Experts of a small language model.
Experts: 96 SwiGLU neurons an expert, 4 picks a token, 3 empty slots to pick.
Below are experts of layer 2 (counted from 0) of a mixture-of-experts language model. Rows are named router (the router's row for the expert), down (a neuron's output weights, with its number) and show model dimensions 0-191. Each number is 128 + 24 x the weight over its row's rms, rounded and kept within 0 to 255. Numbers have three digits each.
After each expert's rows: "comes before" lists some tokens at least twice as common just after its tokens as in all text. This comes from a sample of Wikipedia text that the model never trained on. Tokens count by the router's weight.

# expert 8
router:141102148115108124127184118126130123130120122154116141150114128088103132119068162112140150169129121160152073105175116145084123115131113163192164111094161157109125095084131098154147112141099126058159099112143126077175145148162116122127158175140163117157158130125125146102127097105156145134141141143146169129144123134152125140126141129117123118080112103152142096134123160167119140089088121110133104130129146123126100080098090163127117138135150102135131124122112164144102167143158113157119076098139130169121140149137108080117103145128123146114145112133124119101122144125119111116
down0:128133138080127145113106141120136128156105150122159119118125115119129131130106133137151107171062167101142101114110107121125136151148120100139146138116125132132085139110155077159149127139115145169121188173155120144158154077182119138076117096104114159111132148075100113159145155123083139169143128135105163151134134134153115150139129161119169138140123148112150111145085136126110062119120086155124066157137104156128134134158150129123144155112108124078117129100130155136155139126093118150149167129102159120134116116116143172129121111098132122146161147151143147151171138141120172151
down1:099126139090194137122148104137149144126125131123104097084152157124127150080119127124160112100173154159106118146145127119133161119163113125103172128110128131088170143126106114113137128136142123149087137114139088110160081099157103158094107122126140133113081119144123137090130115110105130087132058125114144101138096141125068126137140102142113143101111119116114129122120167152112122153088092147173096137146137080109152130084095147078108160133094127124123129138094110138154151120156166142108120141134186128159157133154096118148114161106146106156124107107122135130095126136113122173
down2:095130099123136075134157130124154141172101150084129169078133129128174155080096125122161109134139124119091113125141161127144140103135161096110115099131113125141149101116099159143113146127140140156093130094121106106139121124084088146166145127139150135148126103094169096146136092158134082107089129125126092163126158141105190110154139104147155134111115126128085129120104172127132136123108156150124161112055114116146131147118109139147161121147131124162102107158137159131175103104125137082124112088081078124131135097103118136153127126158123131122114134119130180153129121152129123102
down3:162118115106111159099131165144124141201118096132142115136080143133148151130130099129110106089120123134116091118141165105142154119098127098158103147105134167140139124113114133159149091151175137131157133105109160111126130155127115096135117066123115106097143162117144123188137131148091124124117108093144090163125102145128177044091145161104159156084119130182108140129128126077125162139150089155162126159135122138123119130165119111138144097075129158120130137164122118123124122143109138123149178143133162114124083127126156137118134132125121098128136132122127091104113131150097145145
comes before: "| ", "|", "- ", "0 ", "= ", "/ "

# expert 12
router:127142141138116144115103137169180153120080136119128123143117099133132119134106115125136158095114108101137113137161130126117101129119130155145140133133146102115147107104108138107147083138104160122134102121146139141151078120155139122112141112124166106148130183110119129108148133140135132117163136167157165108115095141134115086152155118170145106103174167097133119173117181157150121157168111129203108099167062144133132090129128103068112148154136116118194104113113133126100118154136119145130101126102120140140103090159128134144064131121127099136120092112130095114095146171107127137
down0:124133114147144153120137126116096135083101155122125080092177114121122124114109152110106157125139126090127116168134149113145120100137150153127115098117142105165108121145103155139123137100131112130136136144151134129130128055171110133132161134118164118188171133145125096160162116123112149122127139137182116112115114100102154112127129102135149122116134135102172109169090102162110088118132167195131106110103111136124139120141161137127119131120133106158116135075146136107114179155121129154154118128102151100149126118049120138154144138157139139161114136150093131209173129140126142101
down1:102143118134092149137132120134110091137109153144160123095147122187162121128084111083157094145136142133086088127188162119124125107131143130139120140101147143145152149147089133121154143113122162125148128116170134111120139128134092077173137160118140160134120122113124105114141118107121089131135098141120098139128133125137109058115137157108133134118126079121131141160113164136117109145119131141127136115136177124148133118094122124134084107144158111088114108163084139071130115130107151135191175171116098126120142142098119161075134090128127164075141136128110117190098114113108120123
down2:135112185134085104082139142125136089103098136156128163118139125162135092142112073107145135126096152119106176138132086144152127105175134151152120125097124139137101100167122113162088127127118132128138138110121138118147146124125153110113149137127143142132085137079127118117105153162117133122185149169139144080114098086135119161087146104137125133116114131118117088156167114170131106112130137090145115111175128096136120110122110159112110105111113111141158143124143128157168086133097121092160153145125095133124121155105142091155129130119124155115109086116082115178161155191138103142
down3:114126133120111100117116161125125132142184115071064148133150098136144094099166097162102130114147148133140124152141181122129147161094098135107132100162130149138130154124128170152085191103122128160135127120110132124130155119139144138108179168122117140163110114064117123120120144139136149136127152158104137134151131126115134076093159112085109130122109148121090164124126124115136161112196160082153140147153107142133151134130135122128149094108130176130121138114128085114131139114112138107178098130144096152148133146117154104142097099109134134155116107095116126128073103114107103168
comes before: ": ", "- ", "\n", "(", ")", "by"

# expert 15
router:164083133086124107137094122134121055129118120133150113149121107117161139133130138118123152118114115136132128107165141158080101103101107144142126116142150152100145110123112075082113115162159127128127091147121150118127096127170120112154145160105135118154123136130084156131141148131142178162127157137130097123131103135117093094134156115195132117115171172128106127135113161098163130147135106127114145183146105124123105062117125132096174080135182110143148104146130180076137138114152117114156130109106124176131123085132131130119116114120105106094104137106117106146123103153129127164
down0:121142145123129092144134145151134109171095167145154097127107150142144116132119153124091118106114155168140149117117111123143170150098121122183128137129116154110145116089135114126120140150100139159135071111126128135155164110114109090132134086152134128118118158120148105128086108118144090116122149092156132168122113164076086110150144173148098138108117175119085097153062151140137123124116121137124133151126110160110140190124104171168155111101151074125140122164129088100161103117104140090119104189099119106115143174155140135127151106133158140125139104128135130124090117135110134137
down1:110140137139180062086109118132127097100110138101104111112102095149097086121158129147142096145145094101114135160148182140128152134160169117129157137083166117132140140139075112142114121141137148111128140129083157122122138147136103141133126157080127116124125155097112138111120093134200097108178116120109139169132130130146100123106126126146129104145128142118143127146159105124137112112175140134107098119124100146119156115135132158133124134085164137134185146056164098145172133129085139098135133180132133135103112100192124106116144107118119128103133144127136120142143121098153144153
down2:144184115120147107123113096123131146138136095104205123144114167176083163125146157109102106097202127135146103123119101132121148128072149130168139115091148120088148123132098141147122129141122148101144143155150102155108094105134125101142097150100106122161105110106120110118122145128114102130128132085172144135175127133143099151135121114124110103134155134172140147144105138068148151153123168148109131123123135138115139118140135104115137181165136140139124153137118126128121163167116137116142100128127132099120126143163134145126128095069097086095144095135116124095154156060152125142
down3:129146095097152106142138073108101112141106141133175139135088148089111079131121115113109109102126129132164168150140106083093162125150126148114160149120116081154141099130136114137103110121076139157141101156099114101111148095142113118153146079124157090106103130142111116126121074146128158141096123172138144105147143113108123171151169176110128141136134167098132101159107078133134081115151155136110166135134157124118148128103109127139127125107162145103124097118135110162162181095140147137107122122108176139122125121136109134121111110136117097108138105102090108172121108169132088151
comes before: "the ", "a ", "his ", "to ", "by ", "their "

# expert 0
router:173158143146159084145128135150115107095150104140125149127113122135115172135117153103141183110146074129113110111149109118129093100096140173140159150156165084152155101097111130106142124121083125077136131110125120135139088112147092086111115106136099099110151141104180141099096145129118127089144131165163142123090110136135102156174117147117128130090161129121119133117131148082143134122092183110173133171104162140117137141134092129114123176126141149150119103128136158108107182153186085146108108107148104127105142100133108105137128172142116127118149119136119135117099151133138132135
down0:121106140144118117095126096137106120116157127126122148102141123154132075152090107106142154162136113083103129128135137135123123137126108153202141112116129110116132122134123082171121085151096123129149171118114108109127143102110114155090116116163114122151107160126126081112091171090140132105177145150052165119091149093167120137146161131152117158151088122138147120158149121117170137116109149143173112124141159128137106144124116159142127084144148130175133112142137120124148156109131145099132090126164108125144120119147109145122120157155144158087127101104170126162106184126161127085
down1:145095135095118123118108133196160102131109145169130116157121118108148138124175163113141114153124155146121124158118088126162142083112085123118131121159147169157150097146124112145144091132137122139098114108142140161141142146128152117111157123101122124125158102145135103120075151139112132161169085157139108114133116167084168089161109144149144144124138086147084122132101171104079163110123155114133143135112097122067142172107114121123109144093167102145116147112146099136122108086131090145121111132084118148135132146164125141115112086137093131136168160160128137124128118146100109080
down2:120143115127128084139133124155138139163153139128126123144123089130094097108089143142147150099142178144125130133122163079093131130104119123098128142122105125129147113104098134155175117185110070106187149131129159146096084162103064111128183124143091117113165149125154140124159147158130133122171151102129112127137140141102096111118129142112113143138140103130132162152141160096121116135124172120104119122117142147152119119110119086110116171090109166119097151125122162145128134195159100137123118140086117149147111124119114133095103113098080159147198145139127139145123127130145125103
down3:162144133141130085140141170124129108112169183148160130058104125115111124142143107156129131130108092077125120113120157164156113133095105132144110105146102118091153144165114089132115136115151103113118146157087106166155138149120095099083179144151118148109104140137151143098135121125147191128109162104112156131145138131148093160123148170133118122123091142152068093088126151123150109118160111092070109140100115140147122103163110158111120132104137132118138080135150123121138109115124116156084127108129117142130154113113154136120154157130154117168075115123129139126095135120151101159
comes before: ", ", "of ", ".", ". ", "–", "in "

# expert 21
router:165105134081122103176112112114121096092135115133138136157114137134163176118094173105124126137136134123148120107135167130120146110129112139094140140117151130103151120076127099090085091138116128118152120120154133136110103146141126111130122129114149121100122121155085140135122175128104162208143155125138094106127090124101130132147174141199108122130147144149109129121121175129117156114125130130135173144118151139101117118121083150123183121124134085138109175151100183110103178091155114134157106122127156105139096147124158161120135070115123115113119133136105116116152104121116173163
down0:163186122163117183105144123117138163144130174109163131157087149148149122147150124136151122103153131136135132151147091151159102168156094106115157130155135116130157116108100163151108144076136148104134135126152118152121123151156146087098096100095093113146116114129147087137124097140095132114096097135133165115113094154122090158113085120106074103108144119143103126101147116149118113112119086161145148127111135135130118159109110092135089147095069152122137184106108124119115161152131101163129107137142090116116141143091133167106149142103081148116163138084108139147124130134124139142
down1:115065130087097108114090158147132101147152106148118118116157127128169124111156089130160127158152117151131118144124137116132154102097090114122119116144159207090114117101134119116143128136166123153140145159122177131139141148140127152164126151128118119118161156134075130118125156119145133156164109104116124129141126119121108087083148123139168153120127153178140124157148152168095117131159113151147137146093131103164151109112137180117130104138161109133107156152101133118090115105139172124174113168135159100157095122139127141144093149138135133104077129196135083139127105131144150125
down2:099143121130114141105147137136138098143092098127108184120135144141098110098134102108134132166125132147123124147157160091121143130125139075114114114142102068151119160140125093140105152073091137120099193146117106147134111113138129156140125113125122139144102147187107113142150112140160135141106131100127145133145092140118156210124074142176089126105169132117135109128170159136162129144141121124108149105099096127158102115146127131136118131098141113122139125118120116142108173142189108086154135095143101083130124092164154124121103089127110080109114140141117172149142145108137134148
down3:108176120154150161116113110194136125132098134134130129105125139081099138111140101132160130158089099115159124132108154125139097138175096117141159124132132138181102153153117172153177173095144112139069120138095120134127121158142139151068144197143169126115136108129113141154108142137121154134134062172136133152150104113146088154091095141154123119175147095088109094139111113121146149102145111088188142108132152126107115116130155167108131142115112139153121119124102137094129110154119113106110124129144130103092149146106128111092112120112124140111158104134109160121126136118140133126
comes before: "the ", "to ", "in ", "by ", "a ", "of "

# expert 4
router:164110145106129081098125130154078154081085139119158166123150138139095132151096108117152163146085087110130106131133147114118081054105155121097145163099126105150176125105132128131128142128114097107106108151146126067127142118165146106166178136164169104125119163157118142097123130140113121133089130114137144137122136121131082167166151101149136122082141134088135115134104149127144143113126120119130140148129175140136155111126113135128106165136160143160139092134095120107143171123168132123156129098160148114130152092145113099152132094120097116083105107144118098154103143138125115144
down0:147099139123067116094107119169158127118137116180141186112161135134173144121106123096110131156140116111131093102127137094123141084137121110144151132123133157130097140139137115142094127133118142166131107157115142134172100135140108102123142130187143175139165105153142090125126124167145088129074154163122137114119146124128130154098118130099117102117114117194115115136136132126124142096095161122068138110103114105139164188107151136121091174090154140087125121121098140109116123102166138099103178121110132137144110098123101120091122146122097101103102134104127118111161142110103105150
down1:124127093152085112100108112151111128062107128120094139141158178091102088150110096084144179128127151132135125100137143106129110141136149110168099143106131154156153126137158119140105111153112145106091132074132167139155163158156124120120107153157135128076135154106173146108130142158142136130173120125118115125117132113121103155164119178134149127125173123177114137166099143101158178155141148088156116127093166128164167133108132133109141148140091147134139112098134129122097101144153124107108132110133136087121134055142121117097144158109138129116123131090145118087131121124150141122
down2:134126075157156139126130099134191145133146141116066153132137165128124132126110151143132139123137140136098067115145104162117164144110118129109084129126114098105144151112173166099138125094155109115148101096138111125120169103122100113115100098137111135100107088142141131132185136165122129129114160102141114130123113124122185131137156138154179164113121097158107151110144148076118161167123147129181135096101172147138178143078091176121117114130130131156132132160106118132108134141145120124112131131095115109097127111114122093122089146105170121113172127115152165140153130130147147111
down3:135144137154069126104131121105128144123160091132112092108145112152101177117158103112134113130113122128108087150161111154149146131080150156135134178121104057135141092150105118148132135109128116144154112122077144118125168133127131122112144128177132110110103154167144154121129154127118149133158147092131164164103124088176121141133111180101133099118142130124150126109117170089155166157115162130145120134141112129137134153129126146104096117117130136157127148089113079119122109152098111133126131156122110152158149092112139161079105149138150113135130089123180135151129119155189068142
comes before: "| ", ".", "–", "|", ",", "% "

# expert 19
router:133127107058106125144123101101092127138168098146175138146087182098090131118139128124116119164114136130158138106118140133132146087160109132132137137139135113106139094122129090116157119143137158132127167147159111116151146072141139144130135160121112109090144113133138178088114155143113105145117136092142079122127126138085092141118131147130131134129130130101103111150094111130140095120155115148168157150151173152125110143054125103134117162131130116150141164145156145131147114141175120152073129121085125143097132160134122105136126116105093157096155123113120118104151088185179136161
down0:073120091125151114179134113132086128152138145126151118145128154133120115129103129155129116117129112079127171115104128055121126137084111106173146096111146134112075154109116126101142120149200145131100095126109135160137125115122116162124113096102122141145183120093169125079108128083130130119126120101108142131132130137098110122111137175103104173122068127109139142144095139115090115146161112156127147112132116128114125141133151149126140144142079099103096136097163114125146106123155121149111114153132083122075144129097135137150140126123129135126142114089124098106113086187162148126
down1:137114102148133099140142137151086159093142170103101116161159136066129118127092136114146124138119125129129112096138118175095114147119133176096126097090130074083168129123148116172150095147122138119127103099125080122103110121106117104121126154152129094115113162145072133059100148068161119111150116087121130099151125136126134094123112079124147093133119188143098123130122137112139136142124125117110125151146115110151126112126075106096101105143138137115147102125114157116119154157143113139134106084119121142146130143155134091122080120127171125102064123129118137136153138125149157130
down2:146113135075077151122113134132165104109118121134113132132119146134155089145131135163093121123129129182136085120106122105154150118124136125120128152167151180156105123111169143109165136128108148120139114122149133135208129153098135130105117108128109161101129176138161127145141099149161107128159124122126133154105170096083106124131125131145127105158134131118115110119130149160132135178117105116161128189100096093092114093108131134113122134122085125108110156109172181140165138132159131064147160151104162081120121173118153117129142137137121134123156119126148065139126143127146147154
down3:137142128122165107082137162170123128104088123159091090098175096092124139104169113165118159146094139177139135115096159168152108109126108154105156160089130087129135177117159181135109136126124149097138163156144128167142151145135116157120119113136116131140084144127138135135153101104192139161087124115122161133138124135150150185169182115137109106120108125128142131143155152129157136147121116125115157116100153144127183122121115104100144121130143121119127121124133170152119183127124115115137144100161161109154166106138169123158131149151102125154123116113149130170145138103133126146
comes before: "The ", "In ", "- ", "==", "He ", "\n\n"

# expert 3
router:135142143120088043155193108125154138128131125137139123155111091062082113139085131118183162068101132135146126125133160150082111102167131123127146109111120138094137121132128153076153117136111141124137117109149123141158120121141121128137139146116165130112135121116174182115119149108135135147084136117127112080108136146119172136149119118141103127108128128100078129143121163110176163106165137137146132084184140140082150127101114110125146155128126127130125151156135143130099129099120133146096106112116137154117140152134087146102135135119129099121167150068112137138099127145102154126
down0:150162127133137132099166116177143156112134198122144154115126114166105113083122094131176110140155147082101143109132128170138121165142102149102093124122119111117132110124133152080147118149087169140089121172129137093111152090126184133133076094106143118133095140131082115081116117126092139157149132157133153123128124116149136159138144132127124108134146123117110151116153109144088122113117120111153080096181122124096134125123127104135137144140162138150122081175122138154108125148118174135146124110153124116107079168102157179109143134136137136137109126175110162159128139120131159117
down1:141091132161158155127131137085098164123100097119127088151097110123165171123155169160120118108146102119109098141165116081096146143131115161134114129102170164110116136092084129123139105133140134133093152124158128116134156155151088156143115106118131130169150152105077091105119137124149120168136110111082128124123120158105138124107120161136121143137087158117147150095120135126093158117103100112126085127143095157076111172134140077162145155117150126079130095151138112105104141185135127130136137139107096133134126135132144122173117118157125131154145134150125121141156102108109170191
down2:147194163118104136153108112063100159128128158134113134151096146144172119179134090140135148155179167130136123127154119136164086171087123150159143102125160150130125138142109129124099086138150161122134127113132096133140090103090136121148140099139136160112085117122150130117122165100172142148117154156121135133139114150102164138143122101156094152150115113135126129124096109113159095123145135177101138082201129138108103148153123154127145108164152105119121140128185135119148137147158154114120096115108116112149150093102114150149109134137133142138142134118180144159142121161166116117
down3:138103095101131098154094139124135178161139139087167095110131164107139150104126098095141109116159136103158179121150136132151100113108126150128112130100147139153148129139131136134169149171129132158130137163095149130139178115157132085096123094134128123164155131138081188144161140119090108094137110101172125123136078149165117111138137138109118135147106100110146130125126129075077126129129132111096138126159187155104123152137111148143143157112150112130151082097118113172071106107113142170144114137102142157103094106130150105095104131126104134119134161161149137118106157106112126133
comes before: "- ", "| ", "(", "and ", "was ", "is "

# expert 10
router:141117094108189077171149134169136122116129088172166153123067127150096192116104115135175132082125129147121107130154124154118124111132118141165168137141141118114141110068134113127133130157148132095139134086140154102114088121127107093117134128103098096096123160156120133127112155042136092127146140092125087137133118170122096124141151182133091138126128140153106115121134134077135115119091161121156155131103177167114146125127116137118137114117127148119121113142142129147138120165122169124125125128139132089124162105152141123120113128109123097135157112177108140123102135131135139152
down0:161153155126091132118149114166133124095106136153118147110117149084126135116096082130143134127134097135172138094124126142132124131113165076143122071113135103116124152128137133097137148122125108124116105121122086087161153158129119082115148131137141140117147093094089125113102127114113133093124117128168136116140182141131069126168116137131121105153088139117147127138128104089158144123163126110144122136180147160125104138169124126112142141160164116077125135090134162116121132103121091152144120095112112181108108104143125144113145116074107155117107075134101065124112129168090102082
down1:097093164139135127131103129138126118119162105149115133141117125134116138120131097127118154089135118102156089061144121127118102111135166117162107139155105148119100145114148143100146121133134137123093132123153146122074123094113098119106119130113133163099146146105153141150117138209125108114126151125083096142136108089129095162122116161083122154100129165136137134148152125139142165152162147119146125105148118074078115129081140165117106117143161127181147108099152112091138162134109088178160065102113148165148116111121160154147088078113110128120119135089122131103133122119117130109
down2:130158139079107150157143091111131124159148094095143109139100135148137145126150131134106097154171104145115131085117129146101164119132103114146127130154105153079080153103106143122098128139175149133127117088096127147135099130098145157103085105125118137078151145112155069174105129115115121081168124125121138119142138133148115138115112128139121132109102139110127089124113097179103082127149115175138134142071136098122079097161133164125131126157112093101125144143121117158163116152142145105129144115138093119132133104110092182120106153162142151104131147162115114122152128137174077137
down3:108134168102115135109171142109160140175134155141123143129110148158105138133109132131155139147109090124155112129118142141116159115141097168082133124067123079168140106155110093123162098148154109117186136177122128132146118116123097160104161129118134139143156101142110127167118132166127165124163151065188103131133111126115155160073154137122107123125137135126130120133135124103113114083111117120113156108160164087123124107122110113154133141075117121120125139148144120117106079060137127091134123154156154130155146133154105119139149119158152191128123121140143093115156133139091146127
comes before: "and ", "of ", "in ", "to ", "he ", "with "

# expert 7
router:118063103056163116134089142109130127134111118128136150122119128114153163107127180118134164087097114134135141125133144158140101095137108129125135114117146159081140121126191108116101109163170192124110117139129140085143124148168119118141132153117125112145133145102121159116152162138156121166111139156137107120150079125135117111118149117121139120093113183142115144144101110121131128089109097142131173150131123167134106072116115127117185093135170099114137127145103194131136146102137147152120106114132147169106124092140103115147086123118067125119142146093120119113139106141133142128
down0:117152095103092120151071140146119163136137126130152145148142096133134116138133157119098106156138081153137157109135147069120135164148121137134126180133153163081115110180099161144128107138134115189128106110138100147132101151102093178134124110123140127120113111099122118136136134136157114139074132162125129115090072143084164146109097161161103115164123122144115081160142111123130164149122143152132112122157136124169153123118156115123128107085143103102126138120165104152113135160044129092106115150094126136137127121105142135168150101122137137135108105119123121155078113126124115123
down1:112132147099150128141100136136158142152151153097137123127137124138155113120135118122174085110124183105103142118118128150114107103125116073119131144102117206120158156149074087139138111085140132150100084145087136140134130211105126157136108124165076132135149082131115145140124130182108180150110112150114129149121158092131125146075149110120145126154080110094149105089127142111101095149116113125163128110126158110160087115139139146156151084116110119129129104134114143129134111101117110116114122104112155133105138089106149151141146136141142131120094169138124146097147147135130168143
down2:142168130134149099091170093146165122103124108094136135156122124129106139152136158170133137158174123099118150136130121090148157118131170144103154141167131118089138113158139150077127106125089083141117100137167066106171095116118101112123097146119126139119137171128132140146119160114138155096118122131162147114140112097109130103190106130112131155171140144169100124118101152122137148129136131158106132125135108133134143136114156110129146152111135105107107142134125144144114143157159111186115111061148135159153151092168106142136101147120162131088112143135112093093090142152171125173
down3:116136163102101098118077185120078114132130137080067143114107144170165173108134161190115132142123092085118117148151140130151142132157126113144158127108128113137111109129111095133156167156174137142112156151144139138105136134146128126149118112155142193150141143163138124128145101140106125114140127116099114156137176097119105134136107157125148112107136154118148151135138136153113114072152120084126129133122153137155103149163177101162150125119129124146155132146194121123134156163118136069104145113155121157159154102167137103137136121154122116123165140107167134116116144097119118105
comes before: "the ", "a ", "his ", "be ", "was ", "an "

# expert 5
router:133097101086118132163072117181057099110093099178157149124140122107125129135105127088102145131118087149154088120143153118143161149119152136132158114104128152144129131133157147147134115133146108079187126087125135118170139092149103110144165128130115123116154156133151140102134126121138121144154145175128158104130133123110139110151155116163103119112156116136123132134133116109155101108130147115132112140115107135110130127136101109124171108144157129122151116141104126117125156162133114156151106110146161163072111103158120072142080162112128095144125092079089165100132166118144183110
down0:112187066145147163132129082135094124095121093094135177135136117133133161127103123161136146107154122109131128161138150069155136137099156159154146156104122112148129123130160128086115134152128134125121104112121118165116105123161148116120117186150186120152050150116132132141162122143123145129120114118086104143126150095158138126080149132170148136161134156160115138148178100168152121125169142125083143094146158128092143157159148130158139140123122130164141098112148157138138101157115122099143113128080100120120110131084143140105109111154128104103129137112121120107159128113102126130
down1:156135131117114096101116119159088135093097127109164101157155134162155156094088137141102132154107088124136151137119142116140114128134095129149125179105183174140126119140130168127149157120123116100148111117131137123149083150160104135149087140107105113076118174104142090100154124144094122134135152117142094089159118166144122137141117123120133095135158150145133099174148150119171138139152147118135086129113069126168116122153112092122081122146116127109142105124098100182102156152130138148137124108130131112108110164202141144144117139139115075102132108161144116147139128159125163130
down2:122154130162138100139150137109108159147132100093119149108107145125127122091115143138101163127153092142084156082144145154123123140158119143127173127127150133160144131080086101179150078112137116127161117116123115122125096152140126090138109134127133129109148139146104123081145116160122123131127140139158143131115085189102134128148164145140098114151143127122170158122122111085138107081131130111064150129192150147126116156165159106110149084134128137075140180082144160111126110117144151103075145142100167154137171123130140127136116148147154169142144136130116106132100130114157135153
down3:131133135125095162113116124139158111143123130107071134113163104129105130136133116150094133143118133175118120100126118137125162134093109173136123136095119102125159121103096169117121141112136160101104117140112094069077147110122146112135106181113152134152171135114142191159100101158097120129104111094168171130064090145147126141116127136140151142132113099130096147134143103125172148104107121152090123152080162135122142107096122152115126124121111138095165101114100100106138085151135146113132127121187141132147104137137127110148139140118135170132170135151152101175075158164119136138
comes before: " ", "0 ", "1", "1 ", "0", "2"

# expert 6
router:121131134149141133117168103162099134082100132155136144170130123127079204080142136122132134108135143144141106114108148108125157080114102134136143116088128138120131130127129164123093108164088145087127110128146110133138130070131129135113119124119116122160175142111116151092122110102102137119154120085131148094178083173122141103130173129128131118122113133109132162179125167115129114131081146104134187150174109153122089121114112121106153149135137099121112095119165135123119121126151179115148118111110118160125117116151133102196108132141142148127183100123123120137144104111159121174
down0:098151159146153162121175145140117144135088113098092153147146127152098132119160124121144141098110143144101119105128142147127110113137113120120131110122121115125138168089138149120137137161106106121149174071175105203129118132126141189108094108141084132159124113113192150129138104087121109121140134112149138110137082169143104140139114158118139160156120154119125130124087159112130172121130145153131127088112157132093147153146157130123135137128129113134125128127117078168158135203123145132120152107134135101109135084144142151127105155092095098145082162141103116164138101089110116110
down1:118146131116110117187132088114112124139120098117141127107144094090121079154090214116125082118073132127108116088084109127121161167111141113108143118133138095116141083121130146144091132176119148078091139123168124120115150157101146137126151116090097109121123154133151138105114109110117129125107153144133070134128139082116157132164142136134110108141151167171113154129136134116150118116144106166164176121163140143146150140150155105125140138119155156086145142158154142154154106147157084125114141115149150106098127081142125126101127147128137125139143109153139112108068154133125129122
down2:086111123135202092128172131170144128143116126143116096116142123127149140149180092128084093101142119100143096164153121171090127150133162102123114067105096133142103148129116129100114135125101149119157109125102140176132149131141083152118162094170118129111138156141164092147124098133116123095129112137097159115140143128126128090162123112116133112135118171104174118097182118134116125144112125132093076144112139128121160139185116169136102123152121145110132121145131113140128111131106148110120115145072087139107123166122100156104152124142140157136172150139159147108144118130081119142
down3:089123122121113142141127139144143138123168108150191133096153124144156112133136111126144100144135177160145156150147149136143165177098125089172153124108107179150115089130094144185129179146154149094121109112133144162143186136132139143116154120139089130167185123110117086127150138129066141117142126153156112109133156129103147108110132132141146140150124147144144083137156156119093122103147110179139133136102146105162123162116092132134153131132099147133118120115159125155156123135145136117127166149138142118153156141140172086129127162176131144143159163125181090123117116147141131147
comes before: "\n", "\n\n", "s ", "See ", "00 ", "5 "

# expert 2
router:184180150123100112122173105150131118122133144133149109162093153109115158108132177119132143120114116115161148085132136148161144130131150137143112100131163099156131115114123108109123116128098142114124069128153069109136136136119126116132127107100157089150119167141118162110116136123164087119083175141175103143106124118122137110171133162133111096102151158114112146132086127064178162125128164114129135130135116142103084103126135049095147128147149121126159143107115135141111146144117097125134096122109117153149145130113114110122153143131083147139133070154114137111104161142157162151
down0:141115144146129149159136139109101120100126126130119104086118137199118127144123125115098078112146154132128105119137145112167119153091141122127110100159095119135139086129114114164113120141160153130115157146122149162109086118117116129106096074159126145133150077161132105148137093106039134128152077106156114133139137127148123133131141119166122122148112125179125151105154101112109080124121105164093142107096131144099134184132154166128129111095130181135150136165117163092115148091156124123092099155117103110139132150159126122116119187146129138137167141093135161122135132110130105120
down1:142133131149142123132139178150128085157135134105111112094114138161126126098128129115136135141142124105120122140177121119147167105100105101126107101128134134129154131157084135128159129150141129099109165168157114128082137129121130130119112128130143131163153164081131125071168094130102138171109109083123110151091119139074130148134140136099123157142115145129123157162111124105135174111138149134130150157130170090087079160099120118128137127116112090142162121143136154149174118164130130173119123144141186157096167104197141143155162130142174097130167146134099142159104119121154157143
down2:133092142107125143155093118114126119172117158139152162128131121138126172132187156154132129159079096132113138122104131100099133161162101124165113097091142148155156144122126174138109132110150142090114111145148120085098078103128142164132150143150119098171105126137134083113170173173121146109117133164123144137132103121134130086115136124087147133121131084142142123159106128108120136083163129132157151150164151129155128127149153106172138118118117101156156122108133132110173171090141135159148139099095173163121109115123110062109120116128178128106117142127135155122119116115162155104
down3:144105113089120094116149095161165152130098118132166098127150131152145138138103122131093116158111136144105156087133144173162130135138162127155124088121101159172121147136158088154140128172159170177131117133150156132145189109101140068147166093121147148139098106150122152119154107166159135121146095136133114106101115144101127121120116200105123115120133121116089130141152122117120099086161146136141126100114165130119112134119141168096125117146161147114118121117077111106090122090131114084166169141110105112123147141164139151113135146169143134172150127129128137166112146134109116108
comes before: "of ", "(", "and ", "in ", ": ", "for "

# expert 1
router:150151114137155123141131128117092129098114098145161130131098142102127114128134152063171153094119125104140090122139127151144146137096103126128144120112194081117150099107109116117117099144151166129108106102121100129154094106124134072122156129126100120112170152061132150088141137137147126140155113140143138130136111130103097153155143114126073144113114124114112135176076121068143128112161144173146121138126136140102145133088122093122152163155152123148150109124104130092107121137137149107138121116116155173123125157167119159199127134107095141097117117154120116135114133184154159153
down0:163132155139132102154117159126128122178132146169179146111137103072115162134111140142115151107111133108121146093146151124124100124154149118110153142108143140095149093137163101125167152137129143097088097090082110151153162105122119117091117109079160129101165124125167118119090115104128129131143113124146113101117094150092146065138138118120125173136111157178118094140135133116139108133207108125106142120150116130099127132148113156116117124149149177111087138135146119105152130148090135131129157158080078136120131102148093168105126132137155153131114162161165129134104139136119159116
down1:115150146153170119136083204101150117117139110144108144121128111117133079118103134110118154107111125103084162141114099109150159140142137126164149096116179132114121139156134144132126101146083086145110124088131087065121110143151129109126180162111118097107108113102131055111102143099123109123095139156102115153123150151075139119110123092105139116132130161117127154094137097111127090108125133107123131122122110117108148117120149164113111116127091116125134141111148099139099195117122099119144120160131163117108144157150145131099110099156127125201108160125103115135124094116121103124
down2:099069115110163126147122167108143161109098117151152127146106112100158134124115092140140133079164124104130195117125110073093135104111109123156113143129100163087154096080150104139143127111116152137139098106111120131147118143134118137145138172132149106104164134142142142127121143137145131123113124092161090101130098166151163147098118117155136116162130132121116138133119158129142136157136157197096161148103111167141140091125116135150160098134131122148141135092149146128083155084148121126153101135149164136142108109176133140097087087116098132136164103171116138117078099101144115112
down3:124128160090109125133129118148134141126085153134155137142150105113109149141150170190112141155096084123154134143137154147074136141050135136131143139111159179157193156117115157145115095132119099129129151162126140119147094128145111169105149110167134103134121150166124142126145103139156114137089112130129117139123100152123146096144151134161125101144119129140100157186141152101119128133129145137148118152147144150131094108121147149125128080127115116129095104091138157116130132117143080081175135125129124114149109116191124136153117139140113125099130095088145183085091108100117167126
comes before: ", ", ". ", ".", "\n", ": ", "-"